Experts of a small language model.
Experts: 192 experts in each of 6 layers, 32 SwiGLU neurons an expert, a softmax router.
Below are experts of layer 8 (counted from 0) of a mixture-of-experts language model. Rows are named router (the router's row for the expert), gate (a neuron's input weights, with its number), up (a neuron's input weights, with its number), down (a neuron's output weights, with its number) and show model dimensions 0-127. Each number is 128 + 32 x the weight over its row's rms, rounded and kept within 0 to 255.
Before each expert's rows: "mostly gets" lists some tokens that are sent to it at least half of the time; "gets" lists some tokens that make up at least twice as much of what it gets as of all text. This comes from a sample of Wikipedia text that the model never trained on. Tokens count by the router's weight.

# expert 22
mostly gets: "ko", "aki", "ić", "ki", "aya", "ji"
gets: "an", "i", "a", "u", "in", "en"
router [169  76 108 129 171 136 170 128 133 126  79 139 155 230 114  96 129 163 167 139 138 107 129 157 149 117  75 142 120  99 136 132 110 129 133 122 181 150 162 118  98 111 126 122  99 156  90 164 128 124 191 137 140 135 120 163 108 123  95 107  42 140 113 125 140 148 128 161 124  52  98 113 141  94 107  87 111 143 188 121 137 132  98 127 102 140 167  85 102 100 123 188 155 150 101 168 125 184 168 125  85 195  80 173  94 117 178 114 103 206 188  99 125 121 183 140  96 127 132  99 174 157 132 141 138 172  87 151]
gate0 [119 147  78  82 140 163 141 145  98 113 148 125  87 188 143  53 129 178 191 121 107 171 209 124  41 122 113 183 158  87 153 179 121 139 153 160 147 158 121 134  82  76 102 142 165 149  86 132 164  74 136 107 158 134 109 161 122  90 151 117 169 179  90 141 116 134 122 139 135 138 100 115 127 159 106 146 146 121 175 104 197 162 155 172 139 140 162 124 122 127 122  85 125 137 133 166 135 138 144  66 125  60 128 104 152 132  92  92 145 107 109 170 157 181 134 102 161 137  90  96 124 161 112 166 184 143 160  94]
up0 [188 147 148 145 152 191 110 121 109  89 113  79 119 162 118  91 139 120 175 134 137 126 114 123  57 128  84 124 147 137 100  91 116 154 121 123 129 148  76  93 163  80  99 125 130 160 145  83 175 124  69 148 192 129  84 112 119 138  88 121 115 122 121 103 140 124 120 121 138 157 115 127 121  54 101 130 177 121 138 140 159 198 114  64  60 184 149 126 204  78 118  76 100  88 129 171 156 132 146  81 165 131 111 138 113 194 154  96 127 159 168 129 140 157 121 148 115 114 115 115 166 120  88 126  91 122 100  36]
down0 [144 183 142 159  73 204  92 143  85 124  93  95  85 146  61 135 179 145 144 168 102 120 144  57  85  67 111 109 195 151  92 128 115 114  97 104 111  97  78 102 112  53 130 104 133 117 142  88 122 132 172 196 148  90 134 123 134 145 137 184 129  78 105 136 164 127 165 143 115 133 120 155 103 148  88 109 122  58 116 144 162  78 143  69  97 167 113  97 176 131 160 115 143  99 143 121  72 143 168 145 102 116 158 151 136 155 139  88 106 147 136 133 134  83 145 114  80 114  91 118 153 126 113 180 176 138 147 108]

# expert 171
mostly gets: " and", " or", " &", " while", " by", " of"
gets: " and", " of", ",", " or", " by", " &"
router [102 120 153  74 142 135 140 161 107 130  97  85 127 139 205 109  92 102 160 118 159  87 122 173 115 114  86 173 147  90 128 152 159  80 161 156 152 156 155  95 157 126 120 159 118 176 128 114 195 101  94  68  91 166 117 111 124 141 209 145 173 135 169 137  79 123 104 153 125 126 156 108 144 142 158  97 120 155 160 150  99 130 112  71 178  97  88 103  84  98 162  88 132 213 195 136 141 113 143  95 156  95 106 124 136  72 142  81 135 151 166 133 146  89 103  97 137 164  86 158 132 180 153 114 170 160 162 149]
gate0 [ 84 176 135 128 153 100 105 167 180 123 136  82 102 156 133 138 130 101 118 196 156 109  91  78 108 127 118 167  84 118  47 143 102 210 151 127 109 154  75 151 149 172 108 120  79  46 158 113 121  89  87  87 139 131 105 115 119  88 100  76 135 164  96 171 149  88 113 157  85 129 162  98 174 123 118 123 123 103  86 123 179  72 180 166 106 128 145  92 147 140  78 152 139  70 157 102 177  94  82 157  97 123 144 140 130 119  88 119 105 137 123 108  97 152 106 152 160 144  74 144 132 152 109 157 116 180 121 140]
up0 [ 90 129 121 121 175  93 129  86 132  74 166 108 113 138 171 176 119 114  71  99 143 138  59 166 159 152 112 106 126 128 100 135 128 108 128 166 117 140 119 137 184 117 138 149 102  94 143  82 155 126 111 168 167 119 104 109 134  87 146 125  83 175 121 103 152  80  56 112 164 114 152  91  90 157 161 153 123 172 113 140 124  57 143 204  50  83 145  67 150 102  71 156 117 129  80 132 175 159 109 110 137 154 119  93 172 176 138 142  71 104 169 106 165 119 103 120 131  88 138 169 153  98 141 135  89 195 126 125]
down0 [ 59 174 105 142 142 137 151  78 105 149 163 119 112  73  48 133 161 191 180 122 134 152 148 138 173 143 167  99 135 119 108 119 111 154 192  87 139 161 163 119  77  76 158 185 165 100 197  81  98 112 103  99 138 133 115 145 117 116 105 154 117 171 126 138  76 155 109 104 112 105  88 134 106 177 181 107  86 141 145 125 187 137 159 121  71 121 159  43 138  86 125 107 136  99 121 157 156 122 137 118 112 107 130 139 182 115 107 179  91 135 144 107 104 134 137  88 131  86 112 157 162 167  69 131  79 115 130 123]

# expert 183
mostly gets: " b", " l", " cont", " cl", " tr", " en"
gets: " b", " l", " B", " cl", " tr", "b"
router [110 125 151 168 151 118 127  91 194 101  72 162 137 132 122 175  99 100 129  79 149 111 185 152  82 155 144 133 118  91 167 163 108 120 196 138  92 100 119 135 142 159 114 163  94 107 142 127 112  92 130 159  71 107 173 113 106  99 132 136 136 123 164 150 127 127 121 185 123 136 158 162 130 165 125 110 140  87  78  79 180 121 119 149 146  95  62 160 141  97 115 168  83  96 145 108 201  87 104 176  90 117  99  90 104 104 155 136 167 136  72 159 183 113  77 190 124 105 159  78 117  81  89 103 170 133 181 102]
gate0 [100 176 115 173 171 158 109 117  97 178 100 110 132 120 126 121 149  89 180 141 167 153 180 140 141 161 102  87 197 125  72 161 133 147 128 133 125 155 116  85 108 112 150 126 138 112 140  81 154 123  71 123 166 153 144 120 141 164  99 121 105 115 155 106  50 196 111 199 120 134 175 163 139 173 155 108 171 145 122  67 101 149 112 174 177  99 121 100 134 173 135 142 108 177 162 182  98 104 124 168 123  99 177 124 147 152 123 127 118 141  74 129 182  43 117  96 128  94 132  73 112 117 155  74 134 159 159 120]
up0 [ 40 129 136 134  98  90 109 131 139  83 159 137 134 161  96 110 144 144 127 101 160 134 157 137 137 131  93 105 176  71 153 118 109 157 109 124 158 118  38 169 203 136 149 109  92 126 136  94 181 146 134 111 172 145 147 123 128 134 180 121 135  92 128 129 156 134 108 161  95 147  90 104 129 113  88 153 160 196 129 150 159 129 142 109  87  83 172 112 182 191 167 139 162 143 167 110 102 124  63 103 110  96 110  73 116 159 126  85 141  99  91  77 130 145 227  86 144 129 139 128 143  87 155 124 164 161  72 128]
down0 [127 129 162 142 156 158 156 129 164 163  98 190 173 114 121 165 171 125 125 109 157 141 127  84 131 160 104 120 143  74 110 127 165 119 178 111  87 161 151 169 119  85 145 132 201 171 119 119 101 220 129 162 119 101 113 153 127 164 144 172  98 169 114 132 153 108 130 160 109  81 107  82  92  81 155 183  93 125 102 132 117 103 117 159 133 100  93 159 157 161  95 149 100 100 147  89 106 140 177 160  61 149 150  91  91 124 131 204 133 151 126 140 130 196  69 144 116 130 149  88  53 124  96  59 121 128 128 137]

# expert 184
mostly gets: " made", " played", " won", " used", " served", " held"
gets: "ed", "ing", "ated", "ted", " played", " won"
router [120 150 147 143 132 104  81 130 107 121 112  97 109 147 162  73 138 111 151  69  50  74  84  75 117 163  62 128 143 110 155 134  95 137 121 110 147  71 152 125  92 166 144 105 172 140 104 141 115  79 128 138 161 129 108 168 170 140 128 137 192 195  54 102 141 126 132 103 100 164 176  78  71 139 124 116 134 148  76 147  94 164 122  66 168 144 112 154 170 158 151 135 114 162 127  86 136 151 159  92 146 175 206 157  95 126 127 105 120 146 156 128 173  83 174 125 123 107 118 109 121 209 101 154 120 106 134 123]
gate0 [149  88 226 125 122  53 127 131  81 216 113 127 168 118 118 113 109 106  76 148  99 140 137 142 149 125  48 108 125 100 115 144 127 137 164 140 177  99 192 117 149  99 172 100 150 125 166  60  71 138  97 143 142 175  94 153 180 134 152 129 114  71 165  81 130 168  92 158 118 170 135 120 118 157 157 138 139  77 135  87  79 115 109  93 151 117  73 168  72 117 137 125 121 157 140 121  77 177  83 155 143  71 139 127 165 158 125 127 191 154 109 133 138 128 146 107 103 123 103 146 134 127 114 147 157 140 158 128]
up0 [122  68 160 132 165  49 149 186 149 133 122  80 140 147 154 122  99 128 113 142 148 167 126 104 148 118  56 111 180 122 101 157 155 144 138 158 140 130  87 134 144 128 181 130 108 112 111  70 152 102 150 191 113  98 160 149 178 179 139 179  51  70 134 142 157 131 139 101 113 119 100  90 133 129 139 117 197 115 106 122 103 160  55  98 141 116 136 198 108 138 145 126 140 227 127 141  65 128 112 161 100 102 134  95 127 115 127 141 125 119 167 161 108 202 118 114 118  95 166 107 133 120  83 135 133  94 179 109]
down0 [142  99 104 153 143 130 170 135  99 142 112 149 186 135 196 156 130 133 123 151 139 204  72 178 137 108 148 117 205 166 144 166 114 164  84 175 172 121 157 160 112 146 165 143 135 166 176 132 121 110 135 155 178 138 153 153 130 188 114 165  61 122 112 102 151 170  81 133  93  68  81 128 111 173 158 124 200 181 176 104 111 168 133  99 169 109 181 159 125 160 160 157 157 140 140  73 100 147 114 170  78 158 137 129 163 179 131 125 132 145 164  95 131 102 103 144 134 148 111 115  75 147 143 159 130 110 142  90]

# expert 138
mostly gets: " year", " September", " July", " February", " until", " December"
gets: " years", " December", " September", " February", " January", " July"
router [110 105 136 146 165 183 120 113 141 177 102 101 123 148 117 149 111 120 142 182  94  93 104 116 103 113  79 140  97 188  91 161 171 125 144  96 110 165 111 136 127 146  94  90 195 109 182 129 152 121 140 114 214 130 101 164 116  94 127  52 153  98 164 113  49 114 115 103 183 160 156 156  97 136 100 119 145 161  72  67 122 118 135 114  84 131 196 175 151 118 138 135  73 161  51 144 124 157 141 162 213 117 129 101 156 143 168  88 130 104 100 128  94 126 163 108 150 108 129 122 130 122 117 159 177 137 109 118]
gate0 [180 104 171  98 118 100 151  95 127 159 121 173  97 134 172 131 150 175 152 101 103 157 110 164 101 169  56 155 160  97 148 162  82  89 103 153 170 166 171  70 163 116 112 176 140 115 119  92 119 114  82 119 119  67 135 146 127 106 107 136  79  63  91 150 125 188  57 124 123 117 134  89 146 145 176 150 195  75 147  87 139 168  95 184 156 130 170 149 136 123 121  83 140 140  79  77 110 140 117 112 153  86 136 175  89 155 105 131 112  93 141 190 120 161 154  89 172 150 111 142 124 160  94 143 125 129 138 153]
up0 [ 90 143 143 126 129 208 120 153 135  59 110 121 126 159 139 116 105 103  82  75 107 118 140 145 207 137  97 139 141 129 121 150 115  94 167 122 142 187  86  76  85  68 150 169 113 182 144 161 133  84 162  89 131  78 128  63 143 125  95 124 165 132  98 134 159 134 144 123 119  74 139 119 106 103 122 138 115 141  81 180 143  96 106 148 164 109 105 149 164 157  95  61 182  99 101  65  80  95 140 118 169 110 104 147  61 127 112 118 125 127 153 112 148 156 114 133 148 144  96 136 146  82 163 101 135 112 195 206]
down0 [ 58 124  91  95 109 173 105 167 105 133 126 106 110 142  71 173 143 141  74 129 155  63 145 149 108 118 128 133 111 112 124  78  64  75 132 101 102 166 109  71 105 115 113  75 124 149 169 121 114 144 158  87 165 201 112 113 185 153  97 159 101 170 112 138 148  89 157 110 168 150 163 117 157  85 116 120  79 122 128 123 170  93 153 159  84 137 151  60  94  88 127  96  80 129  91 122 167 106 132  74 147 111  83 161 116 158 145 133 202 121 138 130 139 154 147 164  52 133 124 131 123 100  97  97 118 125  91 176]

# expert 185
mostly gets: "idae", "oda", "ić", "ova", "ata", "icular"
gets: "us", "i", "is", "a", "ata", "ia"
router [190 173 112 143 147  66 106 129 122 121 111 111 132 108 153 138 143 167 173 145 143  81 112 144 151 104 109 125 141 151  90  93  66  82 148 109 204 157  93 104 114 150 178 115 142 192  60 146 130 146 175  98 110 155 144  65 128 154 149 130  27 144 131 157  77 183 106 107  94 129 149 185 122  70 120  91 109  99 113 104 140 119 104  77 118 170 116 112 111 101 129 132 171 138  91 106 147 177 166 185  86 166 112 160 146 129 126 184 137 154 144 133 111 134 137 142  89 103 113  83 160 189 128 110 125 127  96 161]
gate0 [174 184 179 156 125 138 123 132 159 105 147  99 140 124 103 133 124  88 151 125  89 117 121  95  91 148  75  99 126 134 121 143 150 102 111  74 112  83  59 119  98 193  70 100 186 140 154  91 135 110 135 143 109 157 137 153 148 132 158 172 156 128 138  66 103 114 102 240 151 154  95 137 137 142 145 145 112 149  63 163  92 120  79 164  85 123 102  81 145 108 130  79  68 134 123 130 115 157  82 114  69 114 114 140 136  43 160 135 157 103  89 110 131 180 138  97  97 134 135 108 148 151 176 164 144 136 148  86]
up0 [165  69 165 108 116 100 102 130  97 144 128 137 134 143 110 126 153 157 122  57  72 121 109 135  64 142 110 148  89 155  95 163 101 152 129 143 159 157 212 136 137  79 104  90 112 124 175 193  92 129  86 143  91 112  86 103 140 110 131  81 140 154 143 126  88 101 129 139  91 120  52 138  77 173 134 148 158  96 108 135 144 169 142 132 153 156  86 119  98 122 105 110 109 122  78 138 111 162 198  90 160 100 125  75 112 168 152 101 131 148 108 132 103 187 143 120 141 194 186 108 207  90 121  72 141 145 129 100]
down0 [150 134 171 173 111  86 130 174 108  62 114 169 200 104 118 175 176 132 137 114  73  98 117  65  87 168  99 125  93 142  87 120 132 102  89 142 162  88 105 134 167 122 121  94 140 143 129 188 154 116 160 147 108 148  94 140 163 142 136 145 101 116  59 122 156  62 127  75 171 166 131  62 140 170  75 100 159 109 131 116 118 150 177 146  77  97  74 120 148  90 126 100 121 116 116 132 119 174 154  97 129 134 150 146 117 125 167 143 165 152 102 161 126 105  89 127  90  88 169  69 166 164 136 155 136  73  89  88]

# expert 153
mostly gets: " MF", " FW", " MPC", " DF"
gets: "3", "2", "%", "1", "0", "4"
router [ 90 114  99 159  95 119 153 168  98 151 150 206 134  76 142 153 128 160 160 124 176 126 106 140  82 139 192 166 183 157 138 138 103 119  87  92  89 128 159 191 128 118 146  95 107  97 182 116 125 148 174 146 131 135 109  91  83 128 103 180 185  69 133 123 176 121 188 140  98 172 118 158 103 127  99 125 119 150 115 147  77  90 123 160 107 151 126 109 109 173 175 103 134  73 147  71 142  87 176 151 114  67  95 158 106 144 148 104 137  84 144 179 106 173 155 103 101 122 183 156 151 116 118 138  98  74 152 163]
gate0 [145 170 126  63 166 130 128  87 136  90  95  86  86 134 155  63  73 149  96 138 201 143 170 117 175 104  93 154 173 158 142 130 121 122 105 151 149 105 139 174 109 100 127 178 108 108 163  89 165 138 107 177 133 142 136 162 126 108 170 125  99 135 103 117  91 109  35 178  84 114 143 141 116 107 125 106 115  92  71 158 132 132 141 136 172 125 151 159 171 131 129  65 182 126 129 124 140 183 137 128 145 174 196 114 201 147 129  73 128 183 153 111 142 116 118 166 104 166 132  54 132 108 112  93 142 117 143 133]
up0 [131 149 120  97 113 124  85 148 144 151 136 115 128  75  94 118  87 163  75 126  84  78 168 182  91 186 149 102 135 187 132 118 127 110 169 135 120 116  91 114  82  79  95 124 112 197 169 140  84 178 109 183 109 103 115 172 142 137 128 101 134 142 148 120 202 193 149  87 131 148 131 126  60 175 147 122 160  73 111 115 122 125 119 116 178 119  93 139 119 160 138  82 137 132 109 119 146 147 170 185  69 132 174  89 159 121 130  98 168 180  80  70 109 133  88 163  82  94 112 125  89 121  80 124 133 111 162 134]
down0 [130 139 123 149  61 155 190 106 167 152 138  70 105 145 156 133 131 182 119 145 113 116  78 114 108 134 183 101 124 155 122 158 154 102 170 143 140 123 183  93 161 115 178  46 113 110  73 117  58 143  98 124 110 136  73  71 127 116 121 100 150 146 157  95  91 108  80 141 134 108 153 139 167  92 159 123 181  77 131  44  87  94 170 123 155  87 167 142 137 177 172 112 157 129 114 164 123 120 156  86 160  96 107 153 129 118 131 108 111 115 169 164 151  96 146 155 155 124 169 131 185  71 167 136 172 103 133 112]

# expert 119
mostly gets: " known", " such", "ized", " used", " worked", "ised"
gets: "ed", "ated", " known", "ical", "ing", "ious"
router [103 179 138 115 123 111 121 184 136 124  81 149 112 116 145 164 105 148 188 117 111 103  66  92 108 159  49 115  82 115 108 157 135 114  68 160 145  29 181 103 148 163  92 125 163 110  78 111 100  90  87 149 151 132 133 102 100  62 114 131 136 159  78  69 119 123 160 100 171 144 131 116  99 154 118 131 101 133 103 144  84 156  99  99 136 138 100 162 113 115 131 137 119 131 150 115 128 182 147  94  90 203 150 164 128 128 125 137  85 149 171 144 155 140 130 206 107 136 113 136 110 191  82 112 140 114  85  64]
gate0 [114 180 111  62 122 130  74 173  78 177 118 122 119  90 153  62 149 104 132 111 161 120 129 158 157 102 143  92 163 114 117 152 177 166  93  99 145 130 133  72  95 122 216 163 117 111 105  74 121 107  82 107 129 115 168 127  71 162 164 158 114 111 147 140 163 102 125 125  95 146  80  91 127  95 124 117  98 173 150 156 163 135 107 151 140 157 137 153 152 173 149  99 143 143 170 123 108 138  74 167 105 110 137 153  83 130  49  90 114 161 108 159 116 180 172 105  84 139 116 206 142 152  72  87 168 153 120 120]
up0 [ 83 105 103 100 125 151  56 142 113 112 148 112  77 130 104 110 141 131 146  79 113 145 156 196 132 160  80 128 121 139 144 169 120 156 135  89 149  94 126 143 130  94 116 163 160 176 160 178  79 107 126  95 101 174  85 112 107 182 152 111 158 101 216  85 103 118 110 128 120 126 110 146 133 118 121 174 131 120 135 101 129  98 117 122  82 120 123 212 170 111 162 112  60 119 137 111 183 119  75  96 204  65 152  78  66  98 152 141 179 170 123 146 161 123 115 167  89 129  99 124  94 156 110 109 164 146  99 141]
down0 [ 83 151 155 131 134 203 199 115 163 114  64 190  97 166  93 132 132 120  80 133 116 138  84 177 148 150 138 120 147 138 148 167 185 128 130 110 120 101 160 128 132  83 152  98 176 131 129 153 101 138 133 134 147  78 147 181 138 110 130  74  91 144 156 140 133 186 153 151 140 133 168  94 181 106 120 112  94  89  95  94 167 149 135 102 118 121  90  66 123  94 105 148 137 123 157  86 131 125 167 134 219 140 160  95 145 153 108 152  71 109  72 111 124 110  66 107 140  98 150 151  54 170  96 112 121 112 177 161]

# expert 102
mostly gets: " including", " include", " with", " using", " against", " into"
gets: " to", " with", " of", ",", " in", " and"
router [ 97 146 126 116 166 146 100 152  98 113 141  89 111 155 189 130 117 112 176  92  71 113  98  88 104 114  83 118 151 128 125 140 132  90 165 115 143 120 130  85 141 173 153  98 111 132 110 111 164  74 111  82 130 158 140 169 122 161 163 160 161 173  77 148 111  57  96 150 117 111 170  82 112 141 115  86 136  96  86 102  90 133 145  58 194  81 149 121  91 118 145 104 112 190 102 158 108 184  65 114 139 162 201 166 119  90  95 125  92 197 164 119 154  69 131  96 108 145 113 110 153 176 124 115 135 129  87 154]
gate0 [152  76 114 122 102  93 158 115  92 114  91 145 163 105 166 133 188 123 145 160  88 162  72  91 161  95 112 129  62 123 148 115 113 121 160 150 111 135 122 134 115 177  79 131 154 146 138 122 162 168 157 184 131 144 106 145 110 139 151 123 209 174  79 120 153  88  80 151 148 153 126 139 122 124 110 110 147 106 162 101 162 111 113 116 138 112 200 122 145 137 147 142 115 155 154 172 148 148  69 129 217 113 146  99 101 128 180 100 111 136 107 187 141 196 194  60 123  98 149 110 128 101 145 117 111 225 130 114]
up0 [ 65 117  76 115 127 111 113 143 147 162 152 184  79 159 144 190 113 122 158 117 131 173 184 153 140 110 154 190 173 180 135  86  88  68 128  98 167 137 118 133 131  86 167 129 117 126 133 185 124 127 179 138 123 152 127 107  94  99 176 154 109 104 138 171 126 121 163 129 115 105 128 118 145 106  82 149 117 173 128 113  79 137  86 108 103 128 125 122 101 115 135 150  70 191 141 125 129 142 135  95 131 120  72 168 137  96 135 176  98 146 136 156 176 175  33  90 116 126 108 181 162 159 108 197 143  57 110  91]
down0 [152 165 159 169 131 105 157 166 182  85 132 133 106 109 105  98 135 144 126 132 150 101 149 176  69 156 129 130 141 167  93 119 153 139 168 160 170 170 101  75  94 118 184 135 190 161  90 124 128 102 155 167 133 131 166 101 119 106 101 129 174 149 114  78 141 176 147 159 123  78 153 205 141 103 127 139  95 137 133 104 110 130 135 191 180  68 109 121 205 143 127 173  93 114  84  87 142 109 175 119 100 119 135 139 160 135  77  97 142 112 144 103  98 136  87 137  44 192 109 123 117 141 102 166 134  90 151 191]

# expert 131
mostly gets: " c", " acc", " sc", "-c", " ent", " C"
gets: " c", " C", "c", " b", "C", " sc"
router [131 156 118 140  80 159 139 131 120  90 140 143  96  99 136 193  87  98 169  97 112 141 167  71 129 115 164 135 150 121 163 156 212 157 114 141 153 204 121 118 111 119 130 139 135 171 102 101  66 161 180 141 141 102 187 167 116 114  74 167 138  77 149 115 132 116 122 149 156 128 171 145 159  79 122  87 142 139 102 108 123 196 121  93 156  90  91 156 142 116 143 162 148 107 164  74 161 122 114 144 101  81  86 143 130 115  93 221 117 104 115  97 131 148 103 130 131 175 160 138 144  90 108 136 180  97 123  41]
gate3 [224  86 130 154 106 109 147 125 107 166 131 104 143 133  97 178 140 139 112 118 154 135 166 112 160 163 113 100  78 119 112 127  90 211 214 117 107 137 178 125  96  60 155 122  90 166  78  96 133 139 133 167  76 146 126 167 114 159 165 149 197 131  68 139  90  80 158 105 126 103 140 104 119 110  72 134 136 108 140  90 123 124 102 112 107  88  69 153 129 118 126 169  95  99  77 137  51 141 120  92  98 115 139 115 143  97 168 105 119 203 120 131 141 117 152 103 151 127 143 103 145 162  97 144 140 131  66 115]
up3 [123 109 184 105 191 152 147 122 130 139 130 134 104 180 147  66 156  91 123 105  68 128 143 130 145 125 190  91 159 147 155 147 128 168 100 154 145 121 105 145 137 117 116  85  90  87  99  71 104 107 160 127 110  83 132 171 123  54  49 149 112 143 120 113 144 129 130 137 159  89 103 133 114  59 202 129 196 175 141 142 140 167 132 138  96 135 100 182 158 105 127  98 111 134 140 182 131 100 139 100 133  71 158 114 123  95 161 157 136 132 110 108 194 119 111  78 125  95  71  77 176 179  72 109  95 111 122 123]
down3 [121 148 167  54 128  98  50 117 112 120  71 155 182  95 116 126 150 131 185 105 132 147 105 163 118 102 153  86 117 146 143 125 125 133 118 134 193 139  69 106 143 151 190  93 107 125 143 122 155  86 138 183  98 184  86 132 101 115  99 169 146 173 141 109 134 121 129 125 110  84 131  84  94  89 155 179 123 165 193 133 125 125 140 209 129 161 178 183 178 106 189  98 138 171  89 141 163  82 132 139 131 143 120 142 131 203 140 183  97 120  99 142 111 118  72  86 135 145 148 138 132 125  90 107 123 118 159 110]

# expert 21
mostly gets: "idae", "hyl", "oda", " plant", "icular"
gets: "us", "i", "a", "ia", "is", "ium"
router [192 130 107 128 154  82 115 114 130 119 121 108  54 101 132 163 157 173 178 164 170  80 160 182 134  90 152 147 136 144 128 165 107 110 147 108 160 141  91 142 127 129 142 103 114 190  89  93 152 161 158 123  80 141 119  57 111 176 177 143  52 125 133 143  80 137 117 127  56  98 185 174 109  89  89  98 125 109 118 151 129 152  75  83 115 168 135 125  78 108 118 108 150 145 126 106 146 115 127 156  80 136 119 155 174 138 155 198 183 113 162 170 120 133 122 185  77 133  91 108 126 171  99 105  87 122 108 159]
gate0 [129  96 215 154 158 182  99 156 110 143  80  95 119 142 147 173 113 155 148 140 130 138 138 169 153 201  98 122 144 134 154 123 118 140 161 133 141  85 167 142 111 110 141 120  68 141 163 166 130  65 111 162 135 122 118 116 128 104 103 111  96 165 147 136 106 124 179 112 115 169 174  99 188 117 179 170 174 158 120 161 101 115 145 129 128  99 198 109 102 127 140  64 149  86 142  82  83 159 120 136 136 163 172 140 119 178 103 176  97 105 189 112 155 102 174 103 107  75 105 149 164 145 199 127 100  71 121 178]
up0 [ 86  98 142  90 137 117 142 116 123 157 122 139  94 145 122 171 191 142  95 162 103 134 109 143 115 170 119 144 146  76 120 107  83 150  74  98 152 108 125 106 144 107  56 142  54 132  57 106 163 155 162 160 142 101 114 199 130 154  70 146 135 134 149  96 157 163 161  99 162 108 124 152 100 184 154 143 152 173 147  81 155 113  86 140 134 223 137  86 150  83  90 123 110 202 178 103 124 132 164 151 160  79 103 102 136 135 164 177 165 107 119 154 176  86 142 148 124 144 128 155 120 149 136  79 124 151 179 135]
down0 [181  99 115 139 132  96 100  99 149 151  84 144 115 146 107 162  99 196  99 105 157  72 177 175  54 138 130 107 171 146  68  78  89 159 131 153 129 122 152 103 149 149 139  83 151 127 117 152 122  83 136  80 140 162 136 145 144 151 124 129 179 137 156 103 128 192 140 131 120 139 142  86 124 125 151 152 101 186 137 120 157 133 112 144 184 113 175  87 146  97 155 137 151 150 169 127 118 101 182 115  62 198 112  91 109 143  95 188 110 116 120 181 144 164 122 208 105 145 102 152 154  49 149 127 153 111 184 142]

# expert 70
mostly gets: " century", "–present", "09", "07", "05", "06"
gets: "22", "11", "21", "09", "08", "07"
router [125 184 173 124 135 171 141 119 157 131 109 122 136 157 123 136 176 187 137 174 117  98 148  96 147  98  66 129 113 120  67 125 174 156 132 122 122 167 103 106 179  60 149 159 135 110 126 205 149 147 124 161 183 139 137 133 147 110  93 100 125 172 124 188  75  97 106 110 145 132  93 162  93 119  90 112 111 140 106 113 106  98  69  85 115 108 157 175 145 171 164  97 204 134  59 157  75 141 122 109 134 101  97 107 171  69 110 109 119  76 150 113 100 133 150 108 149 126  90 147 122 124 137 159 163  72  54 111]
gate0 [133 125 114 111 178 161 168 164  60 103 107 103 188 165 180 127  88  74  94  86 148 126 155 187 134 132 122 132 102 155 150 170 138 117  82  80 133 124 131 115 154 172 104 106  92 154 175 170 167 174  40 138 178 129 157 126 131 124 129 162 127  77 102 156 169  94 132 153 150 132 179  63 183  98 173  85 121 135 130  77  98  77 120 114 100 169 113 163 120 115 117 105 121 136 129 131  95 149  65  98 118 158 158 116 134 136  80 131 103 135 159 145 119 112  99 148 124  86 138 113 192  86 135 189 183 109 114 138]
up0 [166 185 153 154 111 149 138  38 123 194 120 143 160 110 181 153 142 128 146 105 141 132 162 109 154 124 165 124  99 114 125 110  96  92 134 135 120 137 141  82  97 102 119 164 135 112 120 117  43 131 145 132 106 110 129  56 137 117  99  97  78  65 142 138 155  96 140 145 144 129 148 114 155 115 165 172 148 200 125 127  76 146 151 148 168 187  87 163 109 102 157 163 134 102  73 136 126 114 160  94 178 189 150 130 108 118 149 120 142 114  77  68 146 156 116 121 159  56 192  93 173  88 148 132  67 104 131 153]
down0 [188 115 117 179 143 109 120 149 104 136 123 116  68  63  80  97  98 143 137 135 127 113 114  87 194 167 169 155 149 120 167 159 104 117 181 158 114 141  76 113 139 128 135 128  68 108 118 123  85 107  93 150 122  89 111 101  96 116 131 123  72 112 161 135 111 124 121  98 157 147  46 190  92 130 133  96 177 144 111 197 113 139 139 115 137 175  87 165 146 209 129 154 122 103 115  99 171 120 158  89 169 102 101  94 116 131 168 164 151 131 124 100  93 132 108 151 169  78 107  33 119  88 127  94 167  95 137 121]